config.toml
n_layer = 13
d_model = 128
n_experts = 128
experts_per_token = 4
d_expert = 64
d_shared_expert = 0
activation = "gelu"
moe_layers = [0, 1, 2, 3, 4, 5, 6, 7, 8, 9, 10, 11, 12]
router_score = "softmax"
normalize_top_k = true
routed_scale = 1.0
balance_loss = 0.00737
balance_bias = false
router_z_loss = 0.001
init_std_router = 0.00664
lr_router = 0.00139
n_head = 2
n_kv_head = 2
head_dim = 32
vocab_size = 15393
norm = "layernorm"
norm_place = "pre"
norm_eps = 1e-05
positions = "rope"
rope_base = 500000.0
rope_fraction = 0.25
qk_norm = false
attn_scale = 0.177
tie_embeddings = false
parallel_block = true
init = "normal"
init_std_qkv = 0.0652
init_std_o = 0.0
init_std_up = 0.0652
init_std_down = 0.0
optimizer = "muon_variant"
lr = 0.00721
lr_mult_o = 2.0
beta1 = 0.95
lr_head = 0.0316
grad_clip = 2.0
warmup_steps = 200
schedule = "wsd"
decay_fraction = 1.0
decay_shape = "linear"
final_lr_fraction = 0.0
batch_tokens = 65536
seq_len = 512
doc_mask = false
train_tokens = 469100000
steps = 7158
dataset = "wikipedia_en"
Below are experts of layer 10 (counted from 0) of a mixture-of-experts language model. Rows are named router (the router's row for the expert), up (a neuron's input weights, with its number) and show model dimensions 0-127. Each number is 128 + 32 x the weight over its row's rms, rounded and kept within 0 to 255.
After each expert's rows: a language model's description of what the expert responds to. This comes from a sample of Wikipedia text that the model never trained on.

# expert 22
router [ 82 155  88  91 138 112 149  79 112  98  95 163  81 163 137 161  95 122 162 146 161 141  98  99 187 159  75  80 108  83 167 136 158 166 183 119 157 157 157 165 160 141  95 151 163 106  87 163 166 153  94 143 111 154  82 111 108 106  90 106 125 156  82  86  81 140 144  89  95 104  94 155 141 160  85 157 106 131 155 163 104 101 175 126 121  79 176 189 121 165 158 119 126  93 159 153 100 170 113  83 139  73 103 144 152 161 118 160 124 121 137 111 163 168 161  85 171  87  99 146  92 183  88 120 132 162  80 147]
up0 [141 167 159 146  84 114 159  81 107 104 112 157 104 178  65 133  67 130 128 151 103 154 114 105  96 156 137 148 120 143 155 135  73 157  94 116 166 149 188 147 131 109 119 113 112  65 147 110 151  93 150 146  86 161 102 139 151 110 115 163 112  97  97  80 188 157 196  86  60 148 131 151  88 182  96 144  71 143 158  70 139 121 102 115 152 149 162 123 147 182 101 144 117 121 110  83 161 197 115  97 111  91 194 143 138 124 145 140 105  82 169 172 146 132  95 178 129 124 152  72 104 146 109 129  68 103 108 159]
up1 [144  77 136 171  78 168 166 141 127 160 115 120  86 155 182  97 120 142  74  99 123 169 102  99 141 157 149 125 120  95 117 114 102 154 119 111 131 139 138 160  64 154  70 157  91 104 153  97 175 144 106 105 182 173  95 171 175 123 152  94  91 193  94 132 140 142 130 136 142 140  88 153 143 189  92  81 126 173 115 102 123 162 159  75 152  66 146 145 122  97 108 161 147 104 100 114 125 173  88 164 131 153 113 104 150 149 146 173 106  89 124  86 112  98 125 119 102 198 129 131 127 137  48 121 100  49 179  96]
It responds to: Quantifiers and nouns

# expert 38
router [138 160  80 107 197 107  95  91  94 131 138 134 157 136 121 134  49 184 149 156  97 163 101 108 106 124 185 156 121 154 165 154 135 120 114  96 182 164 159 146 129 161 142 139 128 121 128 127 126 150  89 128 106 136 149 100  74 106 123 110 130  99 131 125  86 150  77 138 108 139 131 131 159  62 130 136 143 153 154 146 148 106 109  60 153 140  93 124 154 134  86 206  84 146 139 114  96 110 143 185 141 149 138 131  87 106 154 152  49 135 158 157 125 136 198 145 133 114  90 153  88 163 133 183  78 164 134  12]
up3 [108 173 115 140 110 134 121 109  70 109 112 124  63 115  73  97 189 116  77 144 125 131 169 149 115 126 201 143 160 127 108 199 145 142 163 113 137 130 128 110 165 155  92 111 121 155 154 169 158 170 113 144 145 110 123 101 149 104 116  97 123  26  93  86 130  88  88 159 108 114  75 109 146 144 118 145 110 164  93 115 113 105 116 102 156 149 112 109  53 162 184 163 109 101 141 130 150 117 178 117 174 185 148 189 148 189 132  95  77 129 138 132 161 155 172 140 185 172  95  66 119 176 123 119 113 136 134 118]
up4 [163 139  74  95 114 117 117 114 144 117 147 152 120 140 182 185 138 148 129 135 188 160 138 207 140 159 122 155 156 112 118 123 104  99 130 127 146  98  90 179 146 125 169 159 135  90 104 113  88 117 144 119 162 168 155 128  73  69 152 168 143 159 143 101 102 162  88 155 102  98 101 157 145  93 129 162 130 158  86 190  93  66 100  94 206 130  61 102 110  89 122 139  70 139  81 122  88  76 115 163 107 171 145 105 118 147 120 124  84 135 140 134 120 120 119 169  60 177 126 201 122 154 110  92 125 184 119 156]
It responds to: List hyphens, name starts

# expert 10
router [100 162 119  90 136 102 124  78 120 117  83 160  80 168 131 166  93  87 165 161 170 169 102 105 168 163 153 113 105 135 180 147 167 148 166 117 157 145 157 168 116 145  98 162 156  81  96 152 148 182  88 143 102 157 147 153 105 129  92 109 136 171 103 111  77 159 136  80  94 108  72 159 109 179 100 166  91 117 171 155 116 121 156 123 113 105 136 172 132 152 164 132 144 102 141 156  80 174  92 135 146 105 114 153 183 170 147 179 123  93  90  93 161 157 164  87 165  78  96 134  84 190  70 107 162 164  82 133]
up3 [142 119 156  83 147  94 105  81 181 101 121 159 142 142 111  97 109 129 122 108 144 104 123 128 102 124 156 104 103 149 108 149 210 180 116 159 195 129 150 141 129 130 149 106 125  77 144  64 197 155  99  90 150 146 158 141 181 157 159 149 126 141  72 126  96 123 149 152 115 183 104 104  94 125  95 113 162 183 120 144 126 147 115 131 121  88  62 186 123  72 100 113 111  92 150 136  72 160 107  84 120 127 125 161  87  98 150 186 150 134 104  76 162 142 171 149 217 126 134  75 162 107 189  99  87 109 133 132]
up4 [141 155 165 128 121 178  90 163  95 107 110 157 137 107 167 110  80  84 100 121 131 143  55 150 173 143 127 208 155 138 127  41 132 143 144 152 112 125 138 133 140 103 110 140 142 156 148 109 115 143 124 125 177 155 129 123 173 161 140  97 189 128 108 147  60  68  89  76 157  68 126 195 123 189 104 115  79 124 185  64 141 123 120 181 130 121 130 133 129 160  94 122 103 127  79 126  97 160  87 101 124 108 150  94 159 145  91 156 148 183 143 178 133 119 149 151 143 137  98 122 139 142  80 115 142 121  98 216]
It responds to: Mid-word fragments

# expert 32
router [ 85 157 120  97 137 118 155  93 113  97  96 156  99 148 137 184  87 152 162 159 181  95  93  97 159 165 105  71 118 145 172 164 142 165 173 109 134 141 148 165 143 159  98 150 151 126 101 150 165 167 129 158  97 168 132 139 130  96  88  83 110 147 104  97  84 172 138  68 115 115  68 147  80 178  95 160 116 146 170 151  95 111 185 172 129 101 142 173 119 164 173 133 127  54 123 124  89 184  95 129 155  74 104 139 164 150 143 186 106 100 139 112 136 167 154  96 155  84  78 141 104 164  87 112 128 170  84 152]
up2 [115 137 118  95 127 119 105 126 111  55 148 147 185 120 131 150 144 118  59 101 111  96 118 159  92 142 111  47 113 165 111 105 125 195 141  92 176 158 144 146 114 118 204 151 145 152 127 154 135 105 110 106 123 117 172 150 169 127 138 117 160  96 123 194 149  89 109 110 114  66 131 101  95 196  66 130 160  70 153  79 185 108 144 120 142 144 161 171 126 132 139 113 133 183  90  97 145  94 139 121 134  75 122 190 157 166 142 158 124 125  91 123 114 108 184 115 161 116  91 144  82 209 102 136 179 123 136 118]
up3 [115 159 131 103 140 118 122  90 137 140 105 154 130 120 164 223 130 144 109  98 115 130 117 143 142  97 172 124 194  92 130 154 151 109 108  95 108 134 118 167 150 136  94 148 140 129 133 143 163 121 126 141 135 133 143  69 121  86 211 108 155  76  71 129 136 152 192  93 229 154 145 120 149 114 114 117 120 136 192 125 126 122  89 186 187 149  52 113 145 109 180 130 103 100  72 174 104 137 114  97 169  90 157 112 138 119 127  85  84 156 118 151 134 183 107  50 149 117 164 138 121 121  76 158 140 140  81 121]
It responds to: Nouns after articles

# expert 39
router [101 158 124  95 146 106 157 109 107 102  67 173  83 142 114 164 110 129 132 160 167 160  82  94 163 162 193  99 103  72 165 150 142 182 150 105 146 135 158 192 134 153  94 162 154 117  90 150 169 146 131 140  92 165 158 165 152 115 105  84 127 156 129  78 105 159 147  92 108  95  92 145 129 159  93 182 110 130 178 158 106 106 160 117 131  88 138 178  97 173 166 103 131  77 173 128  81 168  83 128 164 103  70 128 152 151 136 159 119  85 105 114 164 160 158  90 170  78  95 164 101 144  68 119 122 171  94 148]
up2 [139 108 180 148 154 108 157 117 123 129 138 123 118 143 125  84 116 154 141 177 155  92 179 105 137 161  57 108 161 124 156 102 109 213 131 151 118 102 113 147 103 115 106 100 112 100 128 145 146 179 107 145  84 128 189 114  73 110  64  85 153 134 173 190  98 110 153 122 104 134 115 176 132 162  52 181 161 152 103 159 146 128 121 147 126 116 114  71 128 137  81 139 124 192  75 130 153 136 118  88  90 134 123 164 140 120 136 146 116 170 143 151 129  95 179 128 150 131 152  47 124  89  87  79 174 119 181  59]
up3 [136 183  58 173 124 147 120 104 130 112 131  98 114 124 137 141 122 118  88  92 158 137  74  92  72 177 145 106 131  82  78 125 118 158  88  99 100  91 147 127 138 134 142 109 144 109  83 115 113 203 144 127 169 116 134 123 154 185 149 147  97 151 149 107 179  96 122 113 110 199 130 143 128  95 114 143 170 151 184 162 147  96 128 113 130 135  89  76 153 175 150 145  82 141 150 124  94 152 115 118 145 173  92 153  76 153 118 156 144 165 123 162 147 144 192 137 151 122 157 166  77  56  53 193 120 126 101  52]
It responds to: Countries and sports codes

# expert 40
router [ 81 181 136 106 123  94 158  90 112  97  80 148  81 127 136 175  79 176 156 156 166 103  76  92 154 166  51 106 103 120 158 181 137 168 163  98 139 155 165 162 130 170 117 144 155 140 102 137 169 159  97 137  97 153 151 130 121  98 107 100 158 160 121  88  88 149 123  83  92  94  81 136 139 167  90 143 108 108 177 182 109  87 159 170 147 106 168 149 109 185 168 123 148  82 164 127  91 160 100 101 154  95  98 147 150 152 133 163  95 109 160  84 126 187 155  94 146  87  95 167  89 169 100  96 155 153  99 123]
up2 [ 94 110 108 131 117  89 140 115 144 171 107 114 112 113 107 109  63 128 132  94 110  75 123 120 119 196  96 117 136 140  98 144 131 119 155 173 161 103 160 113 193 109 141  83 125 134 137  67 114 121 115 115 148 158 158 196 139 151 195 121  57 126 200 130 111 148 188  81 160 156  83  91  88 117 121 149 133 122 139 164 136 179 140  99 162  87  81  96  98 153 203 178 156  73 107 170 137 161 112 105 124 149 111 130 122 149 173 180 136 142  88 118 122 138 193  95 161  93 145 169 118  52 162 108 126 133 122 109]
up3 [165 126 194 156 173 102 109 140 154 111 137  67  60 155 154 112 150 124 130 119 143  98 100  99 167 164  94 132 140 143  89 149 113 169 175 110 144 126 139  98 143 205 129 147  49  90 167 105 141 166 105  89 175 105 165 124 176 183 119 159  68 117 142  72  86 171 119 129 111 119 142 128 118 122 133 179 132  84 158 101 101  90 163 147  61  87 167 165 150 172  88 122 117 121 165 140  94 191  81 145 137 140 164 120  98 155 109 201 106 129 120 128 144  98  88 113 104 197 130 153 122 123 150 129 113 146  93 141]
It responds to: No, Co and function words

# expert 14
router [ 73 188 119  93 133 111 157  98 123 106  85 161 102 154 143 185 111 127 161 177 166 132  85  85 181 168 113  82  91 162 174 136 160 184 159 108 156 100 134 191 135 155  95 160 156 120  99 145 176 160 104 155 113 162 127 133 136 112  92  78 161 147 118  95  95 170 147  95 122 101 104 162 132 160  81 150 105 175 167 174  98  90 157 108 140  75 136 182 109 175 151 138 153  88  92 148  88 178  94 114 175  96 102 164 166 146 145 145 128  99 153 100 148 175 161  97 140  84 100 156  89 152  88 113 130 157  91 136]
up8 [155 143 129 104 200 107 129 160 141  74 116 121  74 171 118 144  80 143 131  65 120 120 156 172 172 142 107  91  78 179 137 110 122 135  97 114 109 192 108 113 177 123 106 138 146 133 128  88 177 122 112 137 121 147 187 107 143 147 155  79 166  77  95 119 158 149 135 104  63  91 159 176 145 126 121 171 111 108 125  81 127  85 122 168 146 197 100 107 127 168 156 145 134 123 160  81  94 151   9 153 117 148 107 110 127 110 116 118 144  87 149 162 132 148 121  88 119  73 120 155  67 155 134 125  79 128 146 167]
up9 [117 166 138  79 140 136 156  99 140 135  44 112 172 143 178  94 128  95 129 132 156 150 131 103 122 177  77  91 134 127 143 202 138 165  93 106 149  90 127 171 106 137  94 104 129  87  87 138 181 154 147 116 142 113 108  85 136 155 162 136 109 100  89 149 109 179 155 131  97 154 136 175 166  91  79  90 164 104 161 128 148  58 103 138 110 145  95 148 105 111 159 134  79 216 165 150  89 144 159 209 111 157 157 163 166  74 110 149 166 132  88 122 164 140  98  75  94 159  95 116 121 110 167 135 119 106  90 132]
It responds to: Determiners and infobox labels

# expert 44
router [ 84 170 143  89 143  99 141  85 107  90  91 154  85 146 129 162  97 143 153 148 172 153  94 109 174 192  80 110 114 126 169 148 170 165 189  96 161 137 141 168 172 161 104 142 154 112  97 129 153 170 125 149  96 146 136 163  94  75 110  91 177 152 103  97  91 146 125  77 113  92  91 159 137 172  95 163 100 117 166 155  97 109 177 141 135  84 175 178 126 156 148 118 119  92 134 142  93 175 105 108 153 102 125 109 170 161 162 163 104  74 143 103 153 166 166  95 169  92  71 146  91 169  72  95 140 171 100 137]
up5 [123 146 140 161 127  94 137 152 142 133 140  83 159 149 185 118 120 116 102 107 116 156 118 186 157 104 129  92 119  95 120 148 155  90 193 129 114 141 189 117 138 139 125 115 157 101 146 151 166 118  94 180 135 170 148 106 102 129 124 131 130 104  65 100  81 178 180 167 100  67 116  67 116  99 105 131 171 117 161 197 120 117 101 179 135  86  76 124 117  91  52 106 110  82 124 113 100 127  96 160  94 149 148 152 140  84 129 218 127 159 107 125 127 105 170 100 159 124 122 228 164 146 137 171 102  77 118 134]
up6 [100 120 115 150 118 109  84 112 145 133 158 172 128 121 201  88 128 143  94 128 146  72 151 104  88 179 136 145 113 159 117 123 166 125  99 151 104  40  45 196 137 123 148 138 158 106 127 116  68 204 100 135 124 132 147  82 156 129  56 128 119 143 125 106  61 116 158  82 125 139 106 167 143 193 183 148 137 201 157 136 102 185 105 127 120  70 126 176 131 148  88 134 134 149 124 155 176 119 155 143 187  92 106 140 125  79 141 153 115 128 144 106 102 163 113  79 146 112 114 123 113 112 136  99 130 164  95 165]
It responds to: Spaces and plural nouns